{"hidden_size": 256, "balance_loss": 0.00502, "tie_word_embeddings": false, "optimizer": "soap_variant", "max_seq_len": 512, "max_steps": 6417, "dataset": "wikipedia_en"}
Below are experts of layer 8 (counted from 0) of a mixture-of-experts language model. Rows are named router (the router's row for the expert), up (a neuron's input weights, with its number) and show model dimensions 0-127. Each number is 128 + 32 x the weight over its row's rms, rounded and kept within 0 to 255.
After each expert's rows: "comes after" lists some tokens at least twice as common just before its tokens as in all text. This comes from a sample of Wikipedia text that the model never trained on. Tokens count by the router's weight.

# expert 24
router [119  90 144 210  41 131 120 131 116 178  45 139 167  84 145 107 118 179 146 134 150 121  84 147  38 122 112 152 106 158 134 190 159 106 173 116 122  96 128 128 114 123  93  92 149 122 151 129 133 132  94 165 114  57 137 140 133 122  90 129 107 104 183 118 101 147 127  61  82 102 151 174 196 161 130 145 105 135 124 143 156 170 112 146  76 118 148 116  94 104 161 164 152 100 150 153 154 142 145 151 124 139 161  63  95 149  90 121 144 115 135 151 155 148 119 131  93 110 104 105  87 151 199 152 118 121 114 148]
up0 [115 148 139 170 130 123 167 130 158 188 133 126 107 238 160 136 114 155 168 170 171 147  84 132 116 118 151 126 120 129  79 159 142 112  60 116 177 128 144  86 104  88  89  58 181 166 148 140 189 120 110 143  89 156 106 120  89 126 195 104 118 160 173 172 143 190  90 157 123  99  73 149 147 120 139 131 114 105 143  80 118  93  89 155 127 134 173 145 174  93 133 138 144 196 140 104 146 136 132  80 124 147 124  58 123 121  68 159 152 127 106 167 142 102 117 116 133 117  98 175 139 228 109 101 107 162 140 147]
comes after: " a", " and", " to", " the", "'s", " an"

# expert 4
router [108 139 124 129  72 114 122 107 123 104 139 115 158 101 143 150 115 115 134 134 168 189 164 157  62 126 115  62 141 142 150 169 105 111 150  76 174  96  86  93 136 153  93  81 116 144 180 142 120 112  84 114  65  89  91  82 128 154 153 135 132  89 170 178 165 151  96 122  56 100 209 115 124 117 176 104  95 129 190 164 158 120 107 139 162 137 133 135 112 124 115 129 180 204 114 143 122 115 127 174 108  89 164 178 122 162 110  94 178 122 145  87  75 140  95 126 110 143 124  96 161 117 140 131 107 111 191 149]
up0 [116 152  83  88 137  57  76 143 112 144 127 108  82 141 136 109 122 170 168 140 144 164  78 146 116 129 111 111 127 152  83 132 127 118 133 116 165 103  93 100 132 156 156 122  88 112 127 112 167 152 101 185 130 141 153 129 117 171 143  68 143 118  90 119 198  93 134  91 152  91 109  93 138 176  97  96 102 144 148  82 128 145 125 139 155 147 100 132 130 138 123 141 123  70 137 141  42 142 138 118  96  91 111 151 137  86 113 102  90 152 137 158 133 109 125  49 111  78 142  97  92 150 130 106 103 132 116 200]
comes after: " ", "2", "0", "–", " (", "/"

# expert 43
router [137 152 116  95 137 158 118 207 105 125  97  68 135 126 155 139 113 113 165 114 135 132 119 159 147  99  99 141 143 171 117 175 165 148 194  86 137 119 116 122 104 158 106 109 148 107 159 155 128  99 135 161 136  79 198 132 128 195  30  86 164  77 175 161 130 171  79 112  99 107 171  89 159 128  96 105 129 144 184 151 144 180  52 138 106 100 138  95 195 175 127 120 137 146 124 188 132 159 131 141 107 124 123  99  85 154 126 141 138  98  68 156 111 123  96 112  46 127 135  97 128 122 159 144 117 112 125  96]
up0 [153  49 113 167 153 152 105 151 118 155  86  74 109 195 149 138 148 104  45 164 125 239 115 168 154 124 141  59 174 176  98  86 129 195 131 140 139 175 133 147  46 179  77  74 126 156 148 131 134 122 151 165 102 123 188 125 131  69  96 111  97 138 157 119 112 101  88 118 151 114 137 133 112 141 126  70 139 138 147 116  95  96 110 120 162 167  80 107 104  84  39 110 125 135 129 143 183 109 124 128 113 149 105 120  75 152  91 125 128 112 101 152 118 142 108  94 173 120 118 118 120  97 163 100 178 121 189  78]
comes after: " a", " of", " the", " and", " an", " in"

# expert 22
router [ 74 135 131 134 150 132  98 170 106 187 171  99 170 106 161 170 106 122 142 167 192  86 113  94 152 145 124  27 152 148  97 215 129  57 149 128 110 134 100 177  69  97 138 136 130 172 121 142 118 111  68 146  65 111 186 176 102 155 107  65 142 110 156  97 152 125 158 137 149 112 111 134 126 117 143 131 108 110 173 118 157 156 101 152 104 115 186  83 100 119 147 146 147 112  96 152 164 154 116 115 115  91 129 115 115 112 137 120 148  58 132 121  99 151 101 164 106 103 119 118 112 182 159 151 155  81 168 108]
up0 [147  81 125 104 131 123 108 167 140 126 163 162 143 105 146 128 101  78 178 101 132 123  85 126 123  87 113 134 139 184 100 135  92  66  72 125 124  91 132 104 193  83  64 132  86 170 127 169 139 142 103 184 160 119 104 123 144 114 119  92 146 106 139 105 139 106 105  82 161 105 188 104 102 160  96 137 146  96  76 123  84 161 124  31 142 138 121  89 123 138 128 137 129 124 117  47 186 154 161  86 165 116  91  59 139 108  80 154 138 103 102 112 112 100 142 125 152 130 131 144 147 192  83 170 181 117 116 116]
comes after: " the", " The", "The", " his", "'s", " United"

# expert 1
router [115 104 168 122 208  92  87 126 129 144 158 131 118 137 187 185  91 171 146  77 148 146  83 197 173 121 108 114 138 175 139 121 132 123  86 132 161 131 137 130  74 146 104 152 139 118 130 125  98 147 144 155 138 129 128 165 100 133  88 121  90 109 134 170 117  86 152 126 153  95 138 167  99 161 119 120  85 106 157  89 176 131 102  59 109 142 160 144 142 131 127 127 154  98 159 170 125 140 155 189 123 117 141 120 111 149  61 185 114  70 130  97  88  97 114 114  66  97  71 123 124 125  98 113 136 133 129 187]
up0 [110 153 109 105  77 143 141 173 143 105 165 111 141 134 125 191  98 158 159 147 172 149 109 127 123 131 178 179 153 148 119  96 112 126 117  70 133  68 174 160 103 123 124  75 111 144 226 107 173 200 175 128 133  98  91 124 159 157 129 111  98  89  83  93 155 168 144 126 150 134 120 231 118 107 146 148 153 125 192 109 132 165 134 113 135 158 151 136 141 102 115 178 199  70 149 134 125 143 119 122 214 155 147 181 100  93 116 179 131 131 165 146 148 146 180 115 119  97 115 118 106 126 112 181 119 136 185 134]
comes after: " |\n", "0", ")", "5", "4", "6"

# expert 15
router [113 123 126 149 120 147  96 141 119 148  67 112 112 105 117 159  81 164 125 140 142 191  56 215  95 121 130 124 153 143 137 111 140  79 108 187 146 132 140  83 169  78 130 139 157 122 106 174  79  68 118 151 101 119  97  76 170 135 126 139 153  87 131 122 189 128 110  96 186 123 103 192 157 161 163 160 108 146 170 123 147 166 126  84  63 156 161  94 127  86  67 126 115 200  94 110 171 142 156 126 114 140 220 150  85 120 134 119 132  82 136 101 156  89 133 120  51 154 140  82 153 165 179 173 122 113 167 123]
up0 [120 127 108 138 141 127 123 117 124 174 129 114 140 136 175 143  79 128 138 160 120 125 131 139 126 166 131 129 135 136 150  95 164  76  68 121 137 148 119 131 116 196 144 142 172 137 192 163 173  94 136 120  81  90 124 114 125  89  92  90 152 140 106 157 128 125 129 166 194  98 110 155 101 180 100 172  67 161 151 108 106 109 121 156 106 156 150 123  99  58 104 160  64 124 119 123 214 131 118  86 146  65 111  98  91 100 117  74  82 161  91  98 106  95 117 128  71 162 100  77 113 129 122 188 203 184 153 115]
comes after: " |", "-", ":", " the", " of", " as"

# expert 11
router [ 93 121 166 175 145  72 129 103  83 204 108 173 145 119 141 117  84  96 134  93 134  83  74 167 124 174 104  94 136 147 156 140 140 168 119 113 158 143  90 104  87  84 105  93  98  89  81 163 132 125 107 162 128 105 146 137  62 104 131 159 179 132 113 137 199 124  77 141 197  48 158  72 158  95 175 109 154 116 144 105 150 147  78 122 165 135 195 127 126 149 107 151 151 106 172 155 143 135 135 125 127  95 148 139 127 174 111  89 181  92 131 109  77 151 165 137 172 144 116 153 135 137 136 115 108 138 133 142]
up0 [143 129 110 147 104  67 124 128 115 139 145  57 110 134  59  70  92 101 155 140 174  60  68 153 167  87  99  94 105 126 183  94 156 153 124 164 146 136 101  71 136 142 106 116 131 112  93 156  88 110 100 124 150 205  78 173 143 141 148 142 119 138  77 178 162 171  83 175  87 111 112 156 148 114 111 144 143 136 154 214 122  88  91 151 140  96 104 127  59 149 131 165  96 126 143 130 147 145 120 111 110 111 165 123 138 171 110 106 133  66 146 113 150 113 108 152 157 128 133  35 150 108 132  94  81 158 132 131]
comes after: " ", "1", " (", "–", "born", " September"

# expert 21
router [109 115 148 128 132 118  88 143 119 166 125 149 122  82 137 133 126 159 133  85 157 115 124 101 115  24 116 117 175  79 150 156 151 118  91 152 156 178  96 116 130  15 104 103 122 139  59 107 118  99 112 126 125 125 118 129  86 116  60 118 111 115 169 104 189 117 103  94 195 116 148 124 114  98 131 121 136 134  97 102 132 154 103 203 123 142 168 126 133 149 144  85 168 108 133 197 121 124 107 146 132 123 109 102  64 147 171 125 173 133 150 116  96 133 133  89  90 106 125 131 174 112 161 139 120  95 177 116]
up0 [ 68  79 102 162 168 135  87 139 165 114 109 133  90 209 127 182 112 162 135 116 155  94  76 110  55 109 152 123 150 108 141 163 205  92 140  62 155 148 174 156 115 137 179 111  96 136 180 173 189 215 139 136 144 129  76 133  84 105 151 114 132  96 114 111 151  74 127 220 159 110 114  63 116 157 103 106  82 122 136 191 107 183 123 120 143 160  86 124  91 108 108 106 116  83 117 163 148  99 107 132 159  51 126  94 150 108 157  82 150  98 101 116 124 121 122 123 157  97 138  96  89 151 110 116 163 109 132 127]
comes after: " |", "|", ";", ":", " /", " –"

# expert 12
router [133 100 133 126 159 121 123 132 126 162 170 128 154 106 161 151 136 169 119 104 154  86 100 192 115 165 117 112  99  99 145 171 150  81 150 194 154 128 125  72 110 121 160 180 137 114 118 144 161 175  89 105 117  76 194  67 115 130  80 122 152 114 156 107 163 114 163 121  94 115 113 102 163 141 176  98  76 107 116  58 134 145 128 174  99 124 105  82 160 153 103  91 136 144  77 173 140 139  95 145 110 126 126  91 101 155 142  26 151 166 104 118 121 111 141 190 146  83 160  82 126 109  89 143  96 119 123 172]
up0 [162 128  55 164 128 159  88 151 139 142 152  90 116  89 120 105  66 156 102 138 112 104 126 152 137 136  93  70 160  82 135 150 124 171 145 147 101 160 106 120 104 118 120 225  67 140 179 165 144 185 197 125 137  44 121 116 125 168 103  44  69 132 131 154 117  96 119 107 162 103 155 109 154  86  95  99 136 162 167 126 124 140 152  79 114 182 141 106 124 125 155  73 153 134 110 149 106 102 145 119 123 130 119 148 136 155 153 128 186  68 160 127 111 148  96 105 151 124 138  97 142 107 109 186 116  56  98 102]
comes after: ".", ",", " that", " he", " which", " where"

# expert 39
router [121 155 117 160 134  78 102 132 105 151 163 156 127 157 144 160  92 106 157  79 151  97 129 135 123 125 127 102 136 161  76  96 105 126 102 126 183 160 121  70 138  98  45 135 146  65 121 116  97  67 115 185 156  65 115 120 128  97 183  87 160  60 142 132 129 124 153 159 198 126 129 152 107 120 119 113 111 115 160 128 182 186 133  94 183  67 172 167 127 183 117 120 127 172 188 158 144 153 167 118 131 168 126 151  58 114 161 126 133 111 118 122 114 129 123 120 136 121 127 108 133 129 148 142  60 138 168 147]
up0 [ 99 131 140 137 101 131 178 180  58 112 169 150 109 111 147 108 116  73 172  93 186 139 113 103 144 125 181 100 165 179  99  88 157 129 134 150 159 104 144  87 145 192  80 141 122 141 151  94 118 142 128 140  60 116 137  90 150 186 113  60 182 135 126 196 126 120  65 137 171 123 135 151 119 171 134 120  99 114 114  46  91  79  93 104  84 110  65 106  68 216 137  71 137 134 132 118 104 117 136 190 165 107 118 154 132 102 105  79 106 137 156 144 114 137 145 186  89 119 115  79  82 103 136 162 138 116  68 167]
comes after: " of", " in", " to", " on", " from", " at"

# expert 47
router [125 161 174 129 128 129 126 151 107 209 133  99 165  79 139 127 144 149 133 142 178 163 132 163  84 125 114 114  93  99 199 121 131  54 150 133 144 117  48 166  95 116 119  97 135  97 132 131 128 111 166 107 135 123 144 121 123 146 176 146 105  97 165  88  98 144 167 146  78 116 124 106 134  72 139  75 103 103 126  68 125 166 120 116 179  94 186 114  93 254 127 113 142 161 110 233  87 174 151 143 151 122  67 114 130 139 129 150 188  84 113 124 120 126  64 196 136  52 144 109 129 108 130 151 159 131 165 135]
up0 [160 132 133  83 182  71 125 137 198  87 112 120 147 121 150 127 111 131 134 128 178 139 127 112  87 130 159  84 197 105 152 100  97 109 106 142 141 158 113  98 119 106 101 101 105 115 128  95  62  86 114  92 114 140 140 152 136 171 135 196 153  41 167 140  99 121 153 131 160 142  87 149 139 102 123 117  87  87 133  99 140 164  52 155 161 158 137  98 107 178 160 136 168 110 126 166 107 176 146 103 152 166 155  98 132 137 129 121 118  97 118 119 167  85  97 157 119 103 103 141 193 131  73  89 134 142 156 111]
comes after: " ", ".", "0", "3", "1", "5"

# expert 6
router [127  53 201 146 109  54 157 102 141 154 102  97 136  99 115 157 103  79 145 158 181 162 120 113 116  48 117  74 156 166 154  98 119 124 163 124 137 116  96 121  56  79  92 158 158 175 141 115 148 188 170  69 152 110 147 125 178 133 136 137 161 112 133  99 126 138 203 121 128 135  81 116 106  96 106 145  99 146 112 105 143 189 113 171 125 166 126 111 145 212 151 123 152 121 206 124  92 168 152  89 103 118 144 100  87 108 177  88 169 147 133 144 136 111 107 100 144  75 127  89 133 102 172 136 149 147 163 135]
up0 [ 65  70 145 105 110 109 163 168 150 109 140 172 118 144 126 147 157 124  81  97 146 102 143 103 143 108 105 140 101 105  85 120  94 133 145 108  93 167 154 142 109 120 151 168 207 133  96 151 125 183 153  85 136 135  98 113 128  79  99 108  11  66 138 182 156 130  63 148 188 130 151 146 114  64 107  56 142 175 150 133 151 129  90 113  46  90 119 131 159 127 125  75  96 132 103 145 128  95 138 138 112 112 136 144 124 135 185 147 144 157 179 117 113 123  89  93  59 127 166 108 112 119 123 187 150  96 151  59]
comes after: "\n", ")\n", "3", "4", "0", "5"

# expert 40
router [ 88 154  82 128 113 102  91 111  96  85 155  88 138 164 146 152 131 152 163  89 128 133  59 117 109 167  99 141  96 163 141 128 122 133 170 105 175 149  33  96  88 108 151  79 125 122 137 118 121  97 128 141 181 134 169 147  87 103  72 147 114 126 182 174  99 184 196 150  69 123 144 125 111 113 115  94 138  93 158 114 111 138 132 161 164 121 176 144 187 116  70 112 160  91 136 136 214 165 176 135  67 129   8 148 116 126 157 120 132 126 103  97 100 139 120 166 109 112 180 122 160 137 145 122 118 126 100 120]
up0 [110 168 168 143 113 153 141 124 133 128 127 111 157 103 203 132 147 174  92 119 127 190  82 139  94 155 102 142 102 112 182  99 139  83 108 127 181  86 109 161 139 129 116 135 101 131 146 165 122 137 158 214 114 101 143 118 111 156  67 100 152 136  64 166 127 117  83 133 218 116 115 169 152  87 167  83 126  99 113 196 132  95 107 127 111 140 171 137 140 144 126 159 150  84 120  74 115 127  63 110 139 119 147 129  71 167  66 111 133 197  98 157 138 129 162 154 132 163 171 132 132 126 166 171  78 165 120 112]
comes after: ".\n\n", "\n\n", "==", " |\n\n", ")\n\n", "\""

# expert 16
router [ 91 164 150 148 128 130 112 145 118 217 150 160  89  90 133 121 139 171 186 109 150 182  79 149  42 145 125  85 162 181  95 115 149  97 115  75 142 138  92 124 126 120 122 102 146 117 111 186 151 153 105 134  96 142 129  58 137 123 154 127 108  89 174  99 153 146 125 107 152  92 159 157 156 162  86 122 127 117  60  96 151 170  92 101 126 103 120 114 144 133 112  74 184  79 145 132 177 199 165 145  91 127 168 110  74 130 162 187 183  60 159 113 133 126 173 108  80  97 121  85 104  87 188 156  94 172 127 108]
up0 [140 132 106 161 145  78 150 159 175 158 157 140 130  97 182 119 135 140  84 128 138 173 162 153 123  92 171 180  72 122 194 128  47 105 107 207 134 183 126 160 145 183 120 117 166 103 133 136 163 184 146  71 206 200 157 124 119 146  58  73 136  86 188 114 137  85 105  71 101 110 136 125 131 131 134 118 119  72 109 136 159 128 133 176 134 137 117 162 164 146 121 213 166 131 101 157  98 138 122 142 130 122 155 142  83 149 160 102 157 138 133 136 149 153 118 124 169 143  78 202 124  92 146  81 112  97 138 134]
comes after: " was", " is", " were", " be", " been", " and"

# expert 9
router [133 100 124 131 126  76 119 139 128 153 143 167 103 154 153 221  92 153 123 144 128 143  81 140 139 127  85 101 130 175 165 116  96 154  66 114 165 154 118 105 106  57  99 158 137 121 179 155 126 122 110  72 155 149 159 130 162 125 119 112 114 102 128 118 206  93 136 104 186 103 128 141 131 174 129 118  75 132 181 140 177 130 108  89 125 183 153 132 221 107  76 103 170 132 150 131 140 111  75 120 132 139 101  82 110 133 154 149 145  36 146 132 137 123 114 102  36 142 156 103 134 135 115 150 109 169 136 141]
up0 [130 122 161 133 148 141 131  74 159 117  60 102 175 128 120 115 120 105 163 103 109 126 121 198 169 138 133  61  74 107 132  92 174 130 145 116 120 127  67 123 107 133 146 171  79 127 110 178 129 109  71  96  66 205 114 142 120 143 163 132 112  95 124 149 180  95 130 129 170 118 145 125 142  97 134 123 134 139 179 159 112 129 132  96 165  73 150 147  93 105 167   4 119  67  90  73 112 153 161 133 137 131 124 116 165 115 131 137 149 150  99 129 100 151 104 132 217 116 146 112 149  74 138 162  67 152 111 184]
comes after: " |\n", "\n", ")\n", ".\n", ")", "==\n"

# expert 33
router [140 107 116 137 110  96 103 137 187 191 104 125 156  93 149 108 111 189 140 124 137 175 150 120 130 108  90 100 116  86 162 167 141 122 121 139 119 159 116 112 149 139 123  43 155 115 111 129 175 106 127 156 128 103 153 132 128 151 123 164 158 115 121 188 135 133 143 218  90 108 117 137  92 110 207 165  78  64 155  80 206 180 106 140 138 149 127 107 130 168  72  75 155 124 140 189 154 184 145 120 165  82 123 145  99 136 119 122 162  61 116 149 129 193 120 155 123  71 141  91 157 177 121 146 120 129 160 149]
up0 [137 118 117 177 116 156 109  87 125 160  89 153 130 107 151  98 125  80  88 146 111 167 157 121 124  69 119 199 142 118 169 111 132 134 109 129 105 146  87 115 123 124  74 145 121 113 183 109  85 104 117 106 142 154 153 132 106 173 129 147 146 124 228 114 119 173 124 200 127  89 130 107 192 134 197 142 117 122 124 119 126 127 154 119  99  88 151 173 153 150 117 131 108 153 142 182 170 164  60 212 167 131 133 175 132 125 144 115 150 123 116 170 154 122  91 143 143  91 158 112  84 170 152 162 148  90 140 157]
comes after: " ", " one", " a", " of", " two", " List"

# expert 3
router [123  75 112 147 121 121  65 167 172 124  98 119 133 150 155 177  98  77 159 129 137  94 107 106 169  82 124 138 102  57 136 186  85 131 126 174 123 150  57 152 126 146  94 123 134 124  92 128 126 168 105 115  98 105 179 151  95 135 137 131 120  88 139 169  96 139 113  81 152  56 143 158 186 100 162 161  53 114 141  87 117 134 101 143 161 146 120  99 140 137 106 115 170 152  79 157 126 123 142 115 112  99 154  96  98 170  99 111 125 108 111 179 118 115 109 166  54  99 113 128 138 146 139 159 124 126 166 118]
up0 [171 132 180  90 111  78 131 121  96  71 102 134 153 149 119 155 114 103 133  54  57 139 121 115  95  74 180 179 108 149 107 167  66 130 114 102  94 120  95 122 115 163 102 107 148 164 196  83 118 109  88 138  98  85 125 141 112 206 176 164 144 140 135 110 209 141 119 155 117 102 101 104 160  62 129 143  81 126 158 109 134 144  92 112 116  83 122 149 162  86  82 101 143 136  61 131 131 183 132  90 161 104 106  91  89 154 115 126 151  75 117 128 135 111 108 121 107 127 141 108 122 108 101 142  99 127 128 205]
comes after: ",", " and", " vs", ")", " well", "s"

# expert 8
router [107  75 127 113 183 107 116 147 128 143 172 104 121 145 132 104 143 182 128  82 140 115 132 169  46 154  96  87 106 110 169  86 138 138 154 107 201 125 134  85 150 108  84 178 117 106  99 107 137 177 120 157  76 100 151 108 134 119 127 115  75  80 163 130 144 184 124 139 121  80 105 144 135 119 176 196  64 132 109  81 198 166 111  66 108 150 132  62 130 137  88 116 153  57  92 104 144 117 215 106 126 113 126  99  91 159 146 162 147 105 124  84 160 102 120 155 123 126  55 105 156 114 168 185 169 179 124 154]
up0 [147 127 122 151 148  20  38 153 132 125 187 138 166 105 136 120 148 121 148 144 139 107 147 131  77  85 146 131 141 168 178 153 123 167 141 110 162  91 136 124 147 103 184  99  80 116  91  73  62 144 184 135 114  75 187 139  92 148  84 178  84 153 126 171 121 179  87 158 156 104  94 134 117 155 185 140 134 151 105 108 128  93 131 155 154 196 149 194  93 169 134  95 150 146  99  69 124  98 138 167 166 128 109 113 111  82 137  83 147 102 117 154 104 178 127 141 161 133 158 129  82 154 138 139  95 134 175 113]
comes after: " is", " was", " It", " it", " as", " he"

# expert 41
router [114 110 151 170  88 169 131 130  96 138  47 173  99  58 101 134 124 142 166 141 151 128 100 171 101  71  99 135 172 169 172 131 137 116 174  97 126 111 155 130 136  74  99 139 123 124 125 201  38 144 107 126 172  87 122 113 121 159 151  97 146 108 136 153 141 128 141  74 150 119  95 233 129 115 136 111  62 144 212 103 191 156 140 107 138 134 126 106 120 124 104 128 127 192 112 142 113 111 167 172 112 153 192 185 134 122 133  94 158 121 106 149 122 108  92 147 144 122 130 123  39 104 170 132 135 131 124 126]
up0 [120 145 141 134 152 129 139 183 144 120 100  81 147 117 108 132 116  92 172 212 131 174 132 102 115  60 182 143  97 165 124 118 142 117 157 145 250 168  97 178 141  77 128 125 135 185 130  67 120 162 172 159 140 119 118 106  87 105 192 135 147 124 101  83 141  67 172  70 127 113 119 121 166 103 101 113 160 146 113 132 186  68 117 158 171 138  93 117 121 116 120  99 104 108 140 108 108 122 120  78 124  97  75 114 132 157  89  75 166 129 123 147  97 130 131 170  75 118  82 118 131 114 153 156 162  81 128 112]
comes after: ",", " |", ":", "-", " of", " the"

# expert 35
router [109 167 158 111 173 116 114 214 100 116 152  81 148 123 133  98 146 142 133 136 199  49 133 136 128 139 117 168 141 133 140 138 150  69 118 142 141  64 117 105 146 103 107  66  77 134 152 140 143 135 123 155 115 126 152 112 126 167 129 137  80 115 135 128 195 102 132 104  88 147  82 111 137  79 149 108 137  97 135 122 141 128 114 113 122 143 159 134 141 132  65 126 152 129  96 163 133 151 103 125 124 130 121 115 118  98 136 134 189 144 129 125  81 166 131 126 142  37 148 126 145 186 130 142 106  92 126 141]
up0 [115 114 164 162 170 155 135 129 176 131 128 123 114 139  92 136  87 110 172  98 105 103 136 168 144 101 120 110 132 136  82 142 114 151 143  69 163 121 169 111 139 106 191 105  82 136 107 124  91 167 172 152  73  58 142  72 120 187 155 164 152 167 177 161 128 153  82 139 123  93 137 171 136 121 136 164 153  97 106  95 119 153 156 188 110 100 146 150 137 135 185  89 128 122 117 100 106  69 148  86 149 142  82 184  94 129 156  83 110 122  86 154 170  81 181 119 142 131 131 152 175 135  95 166 145 118 146  85]
comes after: " ", "–", "1", " |", "2", "3"

# expert 27
router [101 110 115 106 129 109 160 180 100 155 102 170 141 125 140 170 115 170 132 154 199 116 102 188  57 141  83  83 174  94 112 168 111 132 101 164 196  84 133 124 118 104 118  82 146 113 170 118 151 123  77 117 103 122 132 125 159 177 140 130 167  88 186 165 144 133 134  93 152 116 105 143 184  61 126  77  51 127 144 123 215 129 101 136 123 152 157 157  95 142 179 129 139 146 175 153 110 102 149  58 106 109 124 152 103 139 159 104 182 108 120 109  73 148 105 161 120 125 150 138  54 118 133 141  51  95 125 135]
up0 [129 126 122 176 150  51 125 145  71 172 127 122 157 110 181 106 155 141 162 138 140 155 121 121  74 162 135  88 120 168 135 100 122  52 129 180  86 122  54 121 151 146  88  75 139 141 140 150 119 140 147 127 142 125  91 197 163 122  92  60 110 150 152  90 127 136  89 158 100 115 107 101 146 132 106 153 116 154  73 143 157 114  89 113 119 153  71 141  85 138  96 131 116  93 157 128 103 172 131 114 139 163 130 188 121 136  71 174  88 147  49 125 155 155  77 121 123 180 159 175 118 161 115 131 101 144 126 186]
comes after: "9", "0", "1", "8", "2", "7"

# expert 7
router [125 143 164 115 125  97  96 172 103 159 147  64 183 111 152 134 104 142 139 103 180 196  94 172 123 137 104 116 102 107 147  79 146  83 135 100  94 129 132 109  56 104 138 100 128  83  68 132 113 105 102 122  90 148 138  72 112 161 150 147 109 120 162 199 219 107 126 197 145 136 101 156 151 124 154 138 128 134 110  62 113 178 105  88 125 106 182 115  88 120  88 119 123 181 136 157 129 155 104 150  78 122 124 154 123 107 112 117 164  95 141  89 136 132  44 108 136  87 164  89 177 157 103 127 151 213 167 127]
up0 [109 146 214 138  68  75 156 152 143  58  86 168 125 140 113 148 112 127  67 130 118 127 127 115  90 112 103 118 153 170 132  99  72  93 142 145 139 170 136 122  90 102 138 164 168 130 117 224 128 178  94 145 143 145 184 169 140 153 143 123 124 117 120 154  99 116  97 126 128  80 120 102 125 132 126 108 172  46 144  94  92 127  71 109 183 133 176 156 187 150  95 102  99 148 110 102 115  92 174  99  52 151 137 186 194 114 104 150 141  73 148 128 157 145 106 102 120 112 109 146 112 211 134  89 138  94 132 141]
comes after: " ", "1", "2", "3", "4", "5"

# expert 17
router [ 63 119 192 171 127 137 125 159  98 145 112  98 110  67 128  93 134 199 148 142 136  93 112 143  94 142 138 141 124 132 110 141 150 111 170 110 149 100 138 113 114 134  79  92 170 155  49 130  84  56 120 135 110 108 176 125 121 170  79 162 137  79 168 115 131 162 139 169 171 115 173 117 174 153 166 110 119  89 156 132 146 156 118 180  66 136 188  83 221 134 176 144 150 157  98 153 130 122 153  98  86  98 154 125 101 140 108 107 131  83 106 132  92 144 149  94  61 116 108 121 123  85 167 135 167 150 123 162]
up0 [113 150 123 140  74 130  57 146  40 150  72 141  82 168  93  90 108 106 145 161 160 123 153 195  65 138 113 145  77 104  93 163  83 116 171 118 117 142 117 133  81 108 115  97  97 148 117 124 130  87 165 157 127 141 146  63 109 148 145  74 143 109 196  87 156 128 190 132 160 160 178 142 199  86 167 122 152  85 134 128 158 155 132 103 133 141 122 170 104  96 147 150 156 146 118 124 132 101  98  91 138 107  98 130  67 177 127 119  55 138 103 178  91 144 170 132 102 169 160 118 116 145 155 117 204 116 101 109]
comes after: " |", "|", "-", "==", ":", " a"

# expert 5
router [111 194 138 100 117 108  77 139 134 172  76 130 143  92 130 168 113 142 134 136 142 121 148 157 116 103  83 150 130 192 152 114 112 129 106 163 102 135 141  80 103  68 134  70  99 132  60  97 153 104 117 132 161  72 144  97  58 102 130 134 129  92 174 136 114 145  95 150 114 106  97 105 145 126 190 150 134 147 104 108 152 120 152 127 129 112 128  67 155 187 112 136 130 109 183 122  98 147 171 147 112 143  67 108  67 117 115  51 163  97 115 155 132 174 106 123 200 115 146 110 116 144 158 173 155  85 132 148]
up0 [ 77 168  99 147 132 121 143 144 156 184 115 175 132 103 110  89 182 158 104 118 138 110 178  89 173 138  91 135 154 126 140 175  91 110 149  87 162 133  95 102 142 158 111  93 135 173 151 149 113 145 150 101 115 130 133 152 175 141 135 121 160 139 110 152  87 174  86  75  98  88 131  84  96  85 201 124 142 101 114  71  93 133 164 112 100  52 118 111 115 143  86 217  69 164 144 173 131 155 103  88 139  88 157 104 115 108  65 106 179 150 148 176 119 138 139 171 130 120 125 131 128  96 113  81 195  63 128 139]
comes after: ".", ",", ".\n\n", " However", " that", " In"

# expert 30
router [124 131 125 140 124  78  96 165 131 133 165 107 119 131 133 151 122 119 126  86 134 137 124 130 126 120 134  88 143 182 108 156 165 154 112 110 137 159  75  58 117 121  65 101 118 113 113 109 157 111 110 148 131  55 192 112 126 156  86 103 173  79 158 123 122 179 118 187  97  94  97 106 159 117 140 130 106 150 176 121 176 166  99 115 126 150 136 107 179 177  90  93 114 167 178 195 122 123 199 118 144 133 110 117  74 112 155 166 132  60  83 163 119 124  88 161  99 125 181 116 104 131 137 154  61 120 134 169]
up0 [ 90  75 117 104 149 136 183 148 160 154 143 137 140 102 123  74 143 108 154 119 138  83 107 119 132 140 183 139 166 154 144 177  83 111 110 117  46  97 121 135  85 103 129 150  96 170 126 158  92 122 114 127 127 136  83  72 121 132 135 158 148 153 153 123 199 174  76 132 120 134 148 112   3 136 179  96 141  97 134 141 133 130 107 102 112 114 119 160 140  86 145 112 107 188  88  89  67  69  82 146 155 157 137 155 160 115 165  98  58 121 176  85 159  92 157 153 108 130 176 127 127 157 154 118  51  91 193 115]
comes after: " of", " in", ".", " with", " as", " for"